python train.py --n_experts=48 --d_expert=128 --d_shared_expert=0 --router_score="softmax" --router_z_loss=0.001 --lr_router=0.000952 --norm_eps=1e-06 --optimizer="soap_variant" --beta2=0.99 --grad_clip=2.0 --train_tokens=362800000
Below are experts of layer 4 (counted from 0) of a mixture-of-experts language model. Rows are named router (the router's row for the expert), up (a neuron's input weights, with its number) and show model dimensions 0-255. Each number is 128 + 24 x the weight over its row's rms, rounded and kept within 0 to 255. Numbers have three digits each.
After each expert's rows: a language model's description of what the expert responds to; "comes after" lists some tokens at least twice as common just before its tokens as in all text. This comes from a sample of Wikipedia text that the model never trained on. Tokens count by the router's weight.

# expert 37
router:135143123108146125117112142133166111096152123135119117148089134118130111134116120150124107125136143148124101137188094114143102083113138140124127077115105127055096125139107088153083116143109155110113105120140113155125117082125142107148169145111162144081148181147096186139144176154117122162121131108128138070075112143096148123132166087157117139129135113145123093149158116090081109120137099180116132112156157115118117121121117139114173136106127131107121095150115074144166164126114138164135134118118116154133143112151125137151106134152092130183147126175115119149132169149138159131132141163130163103120122107070124141102100084109175128135126144111113085115093110146089107127138121140081153100131146149106110128097163158120120131105108100107130134099108149104121109095134122
up3:143110157116122158134143120141154093107145160121118108107142165131088126123120143119141107124156094133117143132141145100107100135111124163191124121079095144095070095104100153120128162120163146134142105135152135141138119116159170159147116106101138165147126081111141145084151141146100092130147116151127145116132123160140123133151126159113149157089143093102169100113125123169124154118166126091132156147130152124128110089148149198146125109111147142119112103170155098123180146137165100118124113097127145138150148145133134176137088142129128124123085090157127125144096104101173150097104132160131165098120133164082123133106142119119125105124126113141100102164132126137086162099114131162122168113156125136103120091112136100112198100121122139156119143131097060131102144126156158
up4:125158140092135136097121169107166162145144145140132189130134156157128158132148129103128124140121144174108120116149150130103110085130162160133138110076121125147151131138103153140096144137113089153118164113166090137144162170148140108166167159134074095136097153128109130154113173115152101110137117059145136105122131127138150097143143110105092154131135132115129139145091152118173125100113133107132180108146079133092136119095133165125104157162130099117143100146103145087170112111125117110152140109090137108126166114153102068121125083127101123111151131144141103139158102067129105130157129153148157131124116168119122118139170131138158132188111129108144141123139087134117102114180103112113159121126142180129141137134135128124122125123118141187173136149117154131158154123111124
up5:101134135126097128128114086150164136098119160148141136143108148119099150151133117107131130129162139118160100145160117118138136074112152125119101132115133158098155132131108092167138139132107128115142153165175096132119111132168126133127051145124103131108170107099113152143157110160112079140131138106105102133102134121122148110104165126100089091112090142149134129115120100133140124159125151126126138132116151141161138161080135167177159125129117136123132127114179137140125123118138123109098130139150152141129137128136145098111086125104109093135083190119120162121137119123138096154160159115072125093147099122093150128138096103145108156126129076082179176121112144101109108119094111111148169128156185103117122144122110117117179107091094160107127152087090093125125148185103135
up6:163120124116128085103154093119126137139135125114105070108132119128182123128194120126096108130131116155073117130133166132168130105111128131172114186109107111152148110146138103113102153141144143109093102106147105140128138067118114129157144092103152120113144127122129100109122137147104126110142166129134098094108099141076122087118162136102159094112136134111135137144149152141143127126157112138144139147132095115076107162119124111124137096124128119173114160141125121113120138170153145112173064125124122150126137121151152146194154142136095136134104105133107107094114088144145122136123135089158118088161133133127149102161138135097105117110139127098075139100114111092106074141135092124140129135159184131120127104142079103171099116105107130126084146118142137133112161064125107
up7:139122161144112154147151151106170129150101155147150140115154129170138125104069067140099111116130138155128134108118112112160131162163120176174161112117085104136089129163107146164102142177112151123153118124135149164124145099158130157129125137136152145112173142112109150123120114133163110114110141154134127127121159117058155118143142079154119097074100118163132149131149145154149088172146084162150078122130116116163124153125101096100137114104130119147094140128123153137145058154122130148143157095140119140089073143113112097125157163131088126077143127141150135122123089134153124113131125147127139110136100127142130133155123123129137134123155141131102121153113115065154117136088135150183108109139136115139122120106115101108092139127152118171113087138115100110127093145114168
up8:103111148155117156127124154120118125113137133187109134151181084150136081141153131120130119081158138100144095152156098122091148084110135103127132102128140125136150115151124116129115138111156119159105146100196156168154091165118122140131168125156145137106084117131135107113097129162122117097111118179106128105116108125176071104110116102155131126179148155169165095122138113080120128101102124122156128117118142115119122160102128104156116126144185153099121141118084155115111089107154152102131200151149152093138121109107162136106157153144156133096095105114135160114142143147177104173117107115112158136131139139115095134147139164145139130122143143116117144158106122106129157150124141142150157166135155119112145114124118133129176126135068135110183127152117147139109096138118109
Directional "to" and "in" after motion or placement verbs (deport to, demolished in), and numbers or blanks in table cells.
comes after: " |", "|", " used", " moved", " him", " returned"

# expert 23
router:143111133130127096105080161158151131132118094163153155159135130107140128144129151141119107143132164116132080134142117120169120122164135112126141109092115151109128092192121098121093140137147103119096089109143095164093113085131145127082116143129134149105134139139134125155168140149110121102128111109150134081104097090063103126109121157140125142109117132134144129113145145120074134150130115165139135114138092130118078107104152164096114157144132141128098123105088131114122126149104138145126105145120158086119119142142059138179122118156096145147119111159108122122092112176131118186131133158130131111168143103082155115123105104160131105147102152145159118154128136121151076167161168132145145128082101113120122139120143138133110092097079106086069110098149092112146113111120131
up1:158114151076098101173146156160135132118130112111119127155084129136139105124122116168120127093118130136136119128149140156096126115106160163106098160117096120150134105120123121115122123102151133137131129131079148136144121130061148146126143129130145140106157120136111188113147109088202100111137128129140143069164131123092118114082107159118127131138141117169142115094169132138128122140132109151128102107131129081088090140096129112138089157092125120084066135083094192137141144111139120128128122089141180147116126115126121128098154142158073109113081092115116119081134131138126102154134131119165127129139129174128153129146150161140150098143137129164138168112120102069157117133132122106102125146104099122118085169097139150121142110150178154140134093108136106110151107120131126
up2:108136130113170125146149149149105105152166187118111165160140123092165143149157175123109101127169120149096105027095113133123180097148114122148142139117102119132110141132113146149115119126106109153152111138089113123089121137136133119132119163136097129142140118111122097130144165129109149104080130131124113112145098131152131137148136143144098131088122109149112111126094103119105150167172141168095149149137193134083139124115113115120170146059125075130099137111158128126099130143146157111173132129146088107153144134099113151110118179102119124161152124145105123155122172126125115097136115129160143090151133160108139101148140121142102128121074104165118128163147110110128110098141122107127086119140143095116144113135106134162128094140130096160143158093116127101130137070126132
up3:136160095107078106075148132139095109087125117171127171154113130149144115167173130163119099169095154106102074164153128124114115076124139144113126138126146154094102117155132109140099115134145104124136113134135111111127155115152157115150140126096136078141125157089144142106135128112102113114105121127132130108126119135110109175108168106156127167178142131115120087104096196142092083104134116119082151092128102143167086136159148159106141159109163127083149111112134063106093179165131107129106136144104107094101132090125120089120161151119148112155138141115123117131116116142144103119141139113125113104113090112093136124111101138145130094155137178116125089162129126119156122159112131177109147138121130106123125126126117152175135114085107160102121158099122137121125154125110135
up4:096126169134121152103180101124177165123131132115113142131113167112101123155163132142135143113125129111099116156141074094104116146130149124145097135123130140118140106145121099119099124138143137148127084084140123171117129134105172105131145102194203105126173133116136119151157181084136119120169126134113134128146095119141127123124141181108100103161151124131066125146111187124082129115082151124113159105165123128090129100150138085174143122107146112194111115130106113144135146145141111155139130142157185119154168105110139157104118137128140180122148104120128118112138102140103175164131155123112140165128130137143130155132127113130134140127125125137154113157072151150120092141159161137151118096120117161154146136072132104135086128139115117148138130151155117116121150144111104
up5:148122155088137158120084114148127149152128120133134100134130104093144137131172136116110132156118127089144102193131093159152184118130141170095094110133051092130144116149134105127106141091110146164114124127145128156140121122099119121136122122130102112092127133077120102157171117124119106166137137136122122124102128132099149104106104142107160147159121130136128115101135117111065131171132148097125103149130128123146098143154125128141112154124106165123140135090130095155160151113058082129121137141107158138136125117123112136147138130150121120110126130129142125132123095131080136123147163163157120054103122124141124122080100087153150151140118141101150113129185158100145133153162160171137156143073104077137135161131158108141124118124060118123113111126077120093103114126104099
up6:120130144139125109149098120167129068110123116142154099105111104180134137141167110059090115136092082098101147105123155155098151112137113132157159151099116107134138104142136140171113088100117118101199131135112109170155114141144111155068108126137138080130103134076127161117131120182135114149114092111125146099100136096080075154107137156085104113116133137130132093126143145108129141134143121091154088149159105125119126108144116095093148113103142114135096184155148112102103091136072133111130133115125151134149153135112161134105153100186094127118121145110151102141141128076164143110140127093151114132122109124152118151150120108138131121127089152124151143130186117165146137164110097145134127133112132097111132166095112118133137118145128142122125132115150150150127111129141166
Past participles after was/is, such as made, built, known, released, plus wiki markup tokens like =, |, -, and line breaks.
comes after: " was", "\n", " is", " were", " be", "-"

# expert 34
router:110135119160111126123144130177084092133147103142130128146132173108164082109108115144140126163092134095099162140155127111124145098174169104162141094096144111072127136118080100138109092165109124141105121121134106141090096086131129168093111132138158097131154158103127130116130137117153161152134138133135161120071126105113105137088136105162114138153152108135137102138113102125111089113145132167160151115163104115121115118095091146146192171168126142090113107140114111116148164139076160142155093073154122114130111099142098115148116149129144168154127177123105128101087148125150101138150155169140117123147138116097134121099119122124092113136146144140132111173115105122150145100128138130103148088168099133129095122108152166165101098114107123108131164108096112142129111138118158
up1:093163151125143156128133065117133078066071081110146120134109111154116122112168109123106086162138130078113109152160142147097083147151157138171158126154124115113113101157154146150068125107143131151102118092091167122119118098140122135095128149109128143102131120104106132136156104124170139145138176168113095164085151104125110136134146150107119063147105132129142123113140125126140156123110133181110082105160119160092131133124145121121094116113096097116107113114119108161138115131107118127137123122155175133100123178137107133129166120142149115102089127164114111136160104115168102127151161149147119092135126094120131098126135080140104133132108119131156111139138115149105106145092126128100133089140109085102152159145139121146153119149165152147089133141102129082116105133158123
up2:134096136143121128121103125121127149123095102152127120139160086114153164161149098104101186157184097169140152117131124138150125133149144088117146158095142186092137155102074168107136109140134151099109172136124153124124104073158135141148105132166108089135114125130156119108154125125088117103177146123162125144098118105089157147108092132160131118168115150110121117162144116175133114055143112125166128172137136109173120134141090140125116101128096116132085140141106085133167132146131100122102111184149163134140147098150116120083166121160125096121124136124087115114163163144118144128101105160091097146118135102095148113090128141116146176118154131133114126133136139141133110126169159117121145100123094119118083114146112133130117099117147154085147130106139121111122138123157116
up3:123116109095096139098126166106115154106096172084142120112091105134172094135123153091084127121149148140142160185107123177117146083143096166104135110145141119134148158160106102136108141121114107104163101142153157124156161142088121135147118147111120118144134167158126091128153150106115142132127135159150170093142100161135112155147113107106110145135081142136130078076131149144110139141090121143141138068169157118132154152087162123159138173130138192130125140127117104105118117086133161156148105128120129113124130121173119136152114110137125149149152142120127092125123133120095176111125106121132130118147136127160160108191149154151125061151095143143114143150153125091147164115136121119121135103150120107124150163105139134151120119114114148160113093151088133149124145147098075
up4:124114123113114157140108141146174084123135147108149029117142120134148163108148144133117092116158128130112100139110113137164134128132164135143131170145138120155143117099106107134141155130109142151091141156141110136131122125138103122125142148116100055132116126129165117122162178099108127094157119136129165148130159115114129151111152157141179130101134149134162103144171106137117113139086123116173073126133166183101130176129180136158099140163140121120102131087100110135142080107115117136098122104140118157152094145116154119137113175107109136133092107126163133144096110163148171125116169131145119093151204132119129130112163089169140134165130139128088137144138114117129156107134105148099127114136120139129139144131140120124092156140110156153176137126132087095116161136152107
up5:115181112114147089114141167166123119114128161155092120139111074126124116102117110124141107119125145168095143148135114130126129097136125107117141149095126104086049115093119115126134139110104130165093170148163107158077112141183122177117118122126132097087118129086122094084127130097134114070144100162116130112112122129133115156149120142152108156172116134132080119142124109122121122162131128136118081104083106140120163175137133123127168111132122141115121137110145161145105104128098149103101068134121127118129151177112127110120143113132086171135108098093137126111141134088138152142117125194154105118136181091073132125148139132097110107134132106183117101143129110087146157145139113147145111155131116102119139116143113145165107122130128072145127161133092103131128145132130119
up6:114109138103120116110090169115136111130136129131197126098071177098169127068135129138119157109118126098122081146117099076141145101126175163134131123152142138108146093127151126136129148138121122128155118194104124129105157122153111173124151099116142155130125161102189120115108121144086132181141151105093128111081155163129152140127131124138145136122114133181143098164115106144131146127132145110122131150140154103117138128118129094119113116154132158099136140134131095149078140112120142120164143155127116130130142082126087174149138133145104165125154091141095141129123108163123067126129147112111129111136146166149086094110123109110125140113130134147112128142138116142146135159137154056117097135095135141098128107099114176123180117125102128120151164064140112152153088152127130
Dash placeholders in empty table cells ("| – |", "—") and subject or possessive pronouns in narrative prose: he, his, her, she.
comes after: " |", "\n ", "|", " where", ".", " 0;"

# expert 22
router:125135137137134118083114139136096134112085131130136138175131141139178134118107094138154133134098145142125145122142108052137129096144124055159124121142172111151088117152104124115113106169163132126158113144129107147126132102153114129122088127112182132115151134114116151132135126136147118117111085110144141117081094103132129136084150127130145157140129080142130095125155104111144102097129076130121120112149106124096138124116134138069141149124177141127134184139112097101142131133101150136165120097172145094100118090106117127180140139139087132170142138142093132123117137142179159193128145140123154097129132118095124160139101103151095133151128181160127126127098134142128078141113153167133161132093145157160114116098142148128120075098142124119121140123151062123159132106101136
up1:181145114133124133135165111124149112089122122114165091130144172104103106124133090143096121107103064105122079162122126088121127106142135159104141176085147146098102113162120085089147113097117117128112091108117099146127203098137138103128127106140115151151103129120145120113098139123149140161107168100142083105148153110150150097129122114166116121154142089115154149151112134131137179091109094158119143129092121157127103141123132124155152128106112094141159149100149118136133116143110136110123165118138110135100128157088094112122138113126144131104126127115110132134101174096142157115153133141136174114176122109077124100100126160134118174131123112142133137131166138146121093128178106149111189156162110108164142107069139136126122178134159149113119087103122137133128106109135092
up2:134132120093121143102095122136136121132114126116149051063115113136174133127134122117150142138139150115107117098156106117117129105149077119086086110117159155138140121092105095138181173107100139157114133128104117102148155159113132133158101090146112106109105162118119119152128099098120133132113088123124157140128135147131104113147136105106173155114119130180121107072141107119113101135101116157124168096119164117113156128120123151122124142153192135113176121127108118117167119106102098153177124153150161143189157146135111134133135150119091169154167138116102142111137120109109133107119105132114129136143155136094121100140126109164103142161138150114136111123101110076070142196094163122144146129132108095152104132150156111120135098165138098141113116153170130118150089129122093
up3:165145138104137101147118151135122129109074112105157149101177102087114127120139101085119097179145124146119152168124118076155111112083116128091119145122115146141129112148114093138077146175123170149125135125126115124167090129150120086127155145100107132126112122084138115109105132178116140149135094156126091138111099126094170143138107114132132125122125112151138108104090167166161106107158106104162104119129134120141106124130122133112125139150141107133134107169145156092143122143141106118111128142121143191114137119128143150114101123116131128101134190100133110084147147149140151132094106149100095138132119107163182134177150152127102128142114174144143071127112091099147093115130078121101116179100131141118158119120150155111106094122108121151157143110070114141123107092142080
up4:139122115095149102102131128115151149113109133183151129125088129057141092084142106139127088168120153136145128155091125134115141146107136147122128179102149113098142125193104158114151099141169081145122125110118134090136152126141074177132136123143161122088162154123126107099138115111118138126104122146119115126128135144086091124117135143115108082137123131154153100124157119123110128131142163163148129115121125113117162117129141144097157188100106122132112114157130128152107119166110120119142080127116159107098134161119099134189145136109113123054129088163130154165095145134133188137144099167105146137149115106105171114130106134126056147120127096101127098124137117114161133101126107116159124100119124153136126141157092129076105161153099115154109120111120134121116105093109139
up5:135118148119145172167171161105144136122108100132124093172121129102128145125122114121160096110131089113100149109103143095135102172111127152178169112117102123169106135148154133113149111169110145088112124143125146090165102094156139131148113125178120066115162110134116136154106102113143119166143106129171179123094147077145138102121160181126143103113121135142135158115149088135146155109113148137125130152144124146119101099116116126115082136110149138111128109133119124111157121124138120129139117133162153086167150110147129112117085090139111114106095154162101082087169127156126122075140076115120134137125131119129139174095123152116099116114118108141129120135123094117097081112181135166148113183140113137149153107090101113073116109146123124112148104174083129123137105148132126
up6:114123113111080138122116158075132094125126167161134170131158121111132122101119154076152102124110150158111132119117131122121084128116136159130091124091142118153153083124145162155104134135112110119136132117107119156160142121134079163127127159102105128150133121121103100177168135159136139094131149155104121140134088095123113129142153138135133130146162143102113144134117182122151113132113154135140115092113150118115171120161118144099143120136127066147180113109135132103088151125122096139174109156150121139135094155153148131153094102133145121197080161141126120156167136119119168145117141138109058123105110142126126090099114149127094081166144074115113105161075129104142116157130078122102118142129159164130116142121138115124136151157155129129080120121170097098155100142123154
Adjectives and first words of proper names after "the/a/of": New, United, American, World, National, also African, European and Oceania.
comes after: " the", " a", " of", " and", " an", " The"

# expert 21
router:132132110181119117122177139119085092127114096113120158125132160128144078103119105125170105130129091098105124132122100131104135113166160088114121108120174121111146108117128124136092149156140111143136098105124134149111125116143126117130131156113193124117130202117128176129144144148169159077144093112130133145114129122125122132081145112133138159126117131122154120172145093127069132086109110141125158120160120126153135105114127163099167156145111127120094097124121092135136115118068151172134109110152091114128072133171083087122094171138107131183118118145124090127132116139145123145118125146153150073128124078134137132110112099110132102149125134142129109108086117114151109135120176154085143129144115106129078163122151131154113138138102103102085103132118084144109116111103146
up1:087068145143117082107154094146136102135089115122135112122118114110124121067140159125138108179108110128143146115157157160147153117105122125124133093118117124136140154187139099122102107119105137086149123165066165114141110117114116141159131105077165130140152129117141138126158125095149134128146188170158117128149127105143152137143142152173124134105112167102163119111124118120104127122119139117145166127161163126138102117136165141088121096113162135096108137131158137157140186120104089122152131124105124150077132135151113119133116159137136122148155094148102148144149106132130114110166158097131124049087122122147144137178097111091135152159166097089115125130139087133161107130133131087174135113144126139136103109123144109134139140112116099171125109171096083114126150141143099
up2:136120132146124137105155112130110126107136130149093147123165081140163115123106148142152111108086127110132118128139117145129084117126115145130134149201147152108125175132117102100134196088141124098120117111118162099100129157098126078111125074105098120116157160092122100186164149116166098122118151123141135085166120144099150133111128146142094159143155142147059120161130132137132161122132111122132173118140100112101073117106117084099110150112117136143131162191121128135110099139133119134128100143123130130078122100152119101103124139138176146164101145119118118135086113117097089150140088082162123120108173124129108142122130123150141150119117089196128138121136153175128135131135090171094115127116146104130111132117124144148162145121116132140120079154128121140075120125145140
up3:099147155137177138107071141097081103124166161141138167160106123142109128102132146114097157130137115129126118149132126087148177139137105128128150115117120098143141116120152121137122112129124138148119106135116126125095113138089113169118156138068130153136111099144125119160138059161190113127114124121139145112138134146124109156130129121129147136144141093126134148095100098144170098087101096146115107097146128091073128077133088145114121140128127152134099130118093105150136101120094120145162131116111097133145109150148165175157102127149107140113155127084125140053118159105128141165141122084103110097139125133151179081135135159105151151116129083131099153066127130113074117111087102118135135161146137134132107172150124142166135164142152129104131099135147118155127098142113103
up4:164121144136135113124104156094117154142111140135136147126109148126136150152130141155113122139151114124085135122116111122139102131152109103152105112119143057107153144171095118140127152132103170172162118127130133115106141152151140134134120102074088129160110170117164135138111119139114136138078150134129119182146142128142151115104180069128157137136132192110153139109117106137098113121165149128108133159167107155186107111087146116133104100126133173112122095170137098104114150165079103101129123108144139156095086164129144139161121131107095122111116107173139158135119091075097122126129126114149152135147127133146127145150131129130148154110105131101138115094124106155110083115164161110108137110129123123094069104149162172108133113146121161112091120139106134160137170093078095
up5:137112173120117151123177122112102153147109126110115156114124141114087160107076133147145126140128144074151146168134144111126152104101134126116132136141133090136120137148112144108134159120163139113137117122142115127154113150121124130136175146079129112116166110125117133106087126120134109095128054115147155113146159123151164134114169132140089110100125141108089095144162137157076166123142071146134129122147150111152125115081093162089153114099121153150108112133071124123148097089106132155083111114125145099119081139156103135099102121111149093140162153112178109125135130106138125142129117097155149146082138105103158093147141116105116122128157131105133096144139151161130115116119137194074125167085143146120119128090172120123148128098118130112132077076110160126113167123115146
up6:115092140155160127144129135121165117125121155126143116156149120112158115128130112145133130093125138110155167146118087135120104133145158152100140132082129149153141117134115150079102115164136075089110085175106150116126140106161133129159076120141154121131094090114086123096137136116116148146178139110152128135155130145132124119099152098102143169099093122122159128091138112151128126102104134104176131111107147141164097098114122178108121106155084184106134145140144103128093095143166140138098148177145148134128158142133111164135111142175120119193148136148108152121118125108174133137126131113128122148111155125129127093112158148159130107071141114133110153130113110151129168153157152120159141084130129112138073094150076162130135123078150119121108159110106092086167144095118103
Past-tense verbs and participles after a person's name or pronoun, in biography and legal text, such as wrote, testified, died, had been, won.
comes after: " to", " he", " and", " was", " He", " also"

# expert 12
router:132139070121115130102119160131162135152133119108117124132136140158151163155111091137148135176132154128141138144187112136162137124118129092117146100158174154080107139130112107156122107110144102143169125120119135146126088103170131112147088187101173101116127144097094136169117135169147141108123073126155141120103102102140115138141137103113160199093122123121145106113099092093125124089139094147112142131156114156113091119086118170123163182141139134119123188147113145099140135162115134142125115114138120122067119128107112117125115173082101138160163161136076098092137182126127135133124138150132161129150111112131097190111147134158126111123132133131144105162124127174164086130137153124109156129145117144120139125130149123130137111119123118095107133106151074143125125144120145
up3:120131100154107128113110170133147109097154099134128171145156137084170154149126151147086159129155113117092172100155106162141133136082109173117123114146141153098122126136099165160125104102157115126150133094117106154147149178132131126134126121137135122113106129116103100132155126149117099102167100176133122125171160100098132102100087122148083161110139102132128133141133116146104137132124113151116106090133136162125119134146136115133110145132089153139128142152147134127096116125147151146148135120151174193140098097112144078136152113125134113173131127113109135114132107104068139122130106123144166100115103133109110131112107111157113116102115111158203114103161112155163090131105167100146105134127110141148105149114130147077142078125094115091158087086135136126085108150081078
up4:114165131115179141146155119142110104134124134170085108155112135099115096155128159160154098096171154135086135079104120151105129120165161106143134144131110075159151124119119069084155160145125120093087108152155102108120121136106143130122086106082153182098154124105170127104128153112132114125127112125137142145136119126089123104100118104136086137129149140083126124143162095119118185126159154080135123141161110111092103092124126084144130140123137106166140094108104169124154111128110130140115175127129111130118141129118148121072120146130118163133141113158112127152094115116147107177172107092114121122155138140126135100117128113103131124127135135141133124158128118129131121164119109120116072101134103120118124140136122135126141093134089107061136128070166134133138118160133204
up5:121098152128104138116122101160164166114118169112105129155153123092117139180161103123122172127129126150112128138093077164162148130115107136114121108125140160102105146122094130113134134125171124119121153111164121128127108135129141122154147125132088135116080122075121083090103087125136185138143177111129129140120111134128089152110113118143103174133113116157102100106153111132125139118155139127151143126142139126155126151070127159141144153155152120131161114140132137139105140120134159130146123127139103112163117101125109101111168183062124120158142120085150148143134182154092111143135107171143182131155117113151130144132134178122139128137125119155106081129128127145099159153159155160123153112097104087177149156123112074128115133169074117163147126155130113158074127149128162
up6:122124135139104131160125151109115135136109123137126136127126160104111128123150136156122126112108109063137174160138150079107162126156116127139118165150132100109134125118143109146134126139135129138131095141141128144129158120133142171153158115138174108163127139128101117096169121172128119099092091118145145135126069097126152146118132119132160133122126152152138083085151160121112119142176103129171107106126127121132114097080125172157124185150147120132151076135140110159140133170175133144168095119124129125129146131156165107108103117094066149100101120083098083147112097122125167181114127161104187132138146142155123115168099125110133142145155156135119106129151139166129112122156138194118156085110085128138134124151121148128130111155132121121138183061145119124135157096111113
up7:150159065158156133112106147125127123128100146111140142155144115132129117146107125148172127143155134128137161131112160127126144130109128176157106146085164127118097140137111143167112110090109107118080116117161146101120170110143108128142120138115134107120111163161097107121102143139160134142104137124125172125131158109129164131162158183110143112132112142144123128130172143122145106114142110125135135120140124094138097128091139174104127141163105134158116153082155175121105141169109126136138080119115067099107124149110134153093111157143079126140158138143094154138119090118138144115107108115106152108144124091109107155109076122102120192074148122152124108123157175093138112127143105087141096155121142146087157141076123124114193123144140143129133136138198164173147135110119111
up8:119117140095143128147095166147163124146096139132130138095150126140140136147105157126116144086137099145142085106066156135127131118141175107153153085106101172172095092131127118106117138091128105161140111140085143131129117146154083137120125142130126136127129089125137114168114092130094163109135119131114132119103089120130125120146120104145125124061108139132116095133096161106132187127120153119178172133074132134094127137103117089137157159101127148118135140115113200100139111151143153109119141117137109186162104072103142134179160111103116119124122119120155091135081104157138119149167178159119122109109112127134122133139189148119109118112109131157155125126098079110109117116149120122157137153110111120089159110118105110118112152104157154094149145103133139113143168123114159
Indefinite articles and small number words or digits that begin a noun phrase, such as a, an, two, 20, several, no.
comes after: " |", " is", " as", " with", " of", " was"

# expert 8
router:126140097179104092111129153125172146136115087157127138154108123143119065130129115168150123148136147086130128146145109093113111087101185118136125117142093155122142125098115093128128126106153154117144112146146140151122114114165156137073180163138137115133138128127067119132129140170129154187126109111104135149104131125136089138146125114151142140117158140111165113155116140084104125115113102135125159097164100151126107109119134122125123120126152112130095128174106113066168142111119120153151123126157132085092114145156137117146145178109097147165111161146094132135123118149139124123152138144118120116122131137120162123098138096127179103170111117115152110149121152148103100151124163146125134124119140107124100144092170081216134116085111143107099120138153169161164117109081128
up1:106085089147155136154110137127117141140179115136163125138130091167113144099106124166148127154106129139153115141175135106173118123075099140126099145152140147127114139161132126109062164117061094141140115124102100139136130161138116141156082139116142106124132140113091114147107147148168148154158106152132122132120092121124113139088175160122131108145080086105135130128132108139141129112131153119117143118131136118156157104142099116106118151124124124205130140123137130149077114143081133127119120105119099114160098132157105112154123071112156107149136157087146088163120095113076169188145113146112137119103128147142144140113086135170093133187099114110134122105106139101118120128097143130095156102154140101143151138099101093147136150119124095119095106118106171137100129123151120
up2:107149100071099097131150069158142106093156176160147106161153149159146115121158158191091146134133132151138109133159138128137134149162130131134135119142099179176110159128105072120096101127137117099118119136109139093152132137143119115096121102157107132131123101064101139183135162149165106152147090092135136116151197138103112112119148141119127145142159140064158123094118149174160131127108117129122125150160114097108130162087106150130116120120125098118123095143112122142111134155161059154132114138132147119139110126111118098152125127119124132117166131122089106140134122101150121146162099122120138107105114117163135102105135137088093135122116113108126140114160133127115093136140137139137155099112185117161120140133145125138119143105057143139109181158125130155145143154113121
up3:147113115094108173129147148149121105121091124116079113109079141114126154124098115137131136157095108111140118124148139094107161103128122122092193139176129134152164161113174106100122129100150139123161125177124122114091123132165143096108090122104144145155112134150127112091135109149107149124154115151135139116142109118145124160178120131134144134093123112162121112123083142132139125118131106124151145112167125121116148113160091090195119156148137132153136116145168096093152148148152142123164117054094062148147094150134127094131173110150158133131141112153119081102130158137170153126085115153162159115128159135145132142130142151155127112148149100167110156127130107155124129077120139082162069136109159090119147137103110133135129135106126133160164163109126123126140156153130133
up4:101135115168129184126119088108132108112086094122137107131141114124141157125119116136125107097146149108141159064129109138151141151088120170117085123174113116134124171148137124190168103135095123101173135134148132198176131201184158131107108124105151156141143110102133118144166152165133112089154154118119109111129129151133129118126090124128109133102151080105099087127150102100164145095147093126160134127073108136106139151139094146154139140158118116139079123133122124114132135149110120130071131125128142104119145146128110110135102110110138143135140138119124134140097163161137140139171130116087128108088115123081132120148120127127146088154082125146109110131159133105150088109140125147139101168136117119133133136152154148149099132103112136186137124132191157128125109153159133
up5:075168094118111173141127163112144139143156120154155144138156131143142180163174099137153079151094126130140183111115102132093117129117151144140132128153094136133094147132094127141087155098153090112102113115127109124130128129156145122091154125117110117098088101154146110116098140108149126112128132097103112089108128130129111141077131106139094094117143108076158153180141148088113153123139184092164125156130169143109132112134140118126136121166119093145138096125121143093163088112128123180130117117161151155144148120103171126150162129129101127125078097139110150120068117113124162134153189087117135143151134106136124100148111132139124103172135108109122157104113148100066104128123137153131115127131145161148175144102114130147126139117144159129161140146103147145103100103104126
up6:122163105143111131131152101154163119153080140161129114098127131105148073115156112108167119166125121110141100134115128126170101097139107116125144098107141177102111122144142099116112120136126092135124160093119121138095132192123078141124177171145153087119134141130098108116101145145114104158125102088151134132143120123089155120164131101114177087137136118142119162128178110099150098137142126129134121128134156135111098136116121127126116094096119115147128114139104112139156114140119142088117139128144163124099104158159148118136104124092121093106097194132080083141121147140111147137114066143148095121143107123189136148092150147158121145136136073106097116135147135088112156146149149100148143145113159073124118129153124074146115147081167141125128168146135116107080126130113104
General nouns after an article, usually followed by of, such as time, years, name, species, and date; also numbers within table rows.
comes after: " the", " in", " a", " In", " this", " one"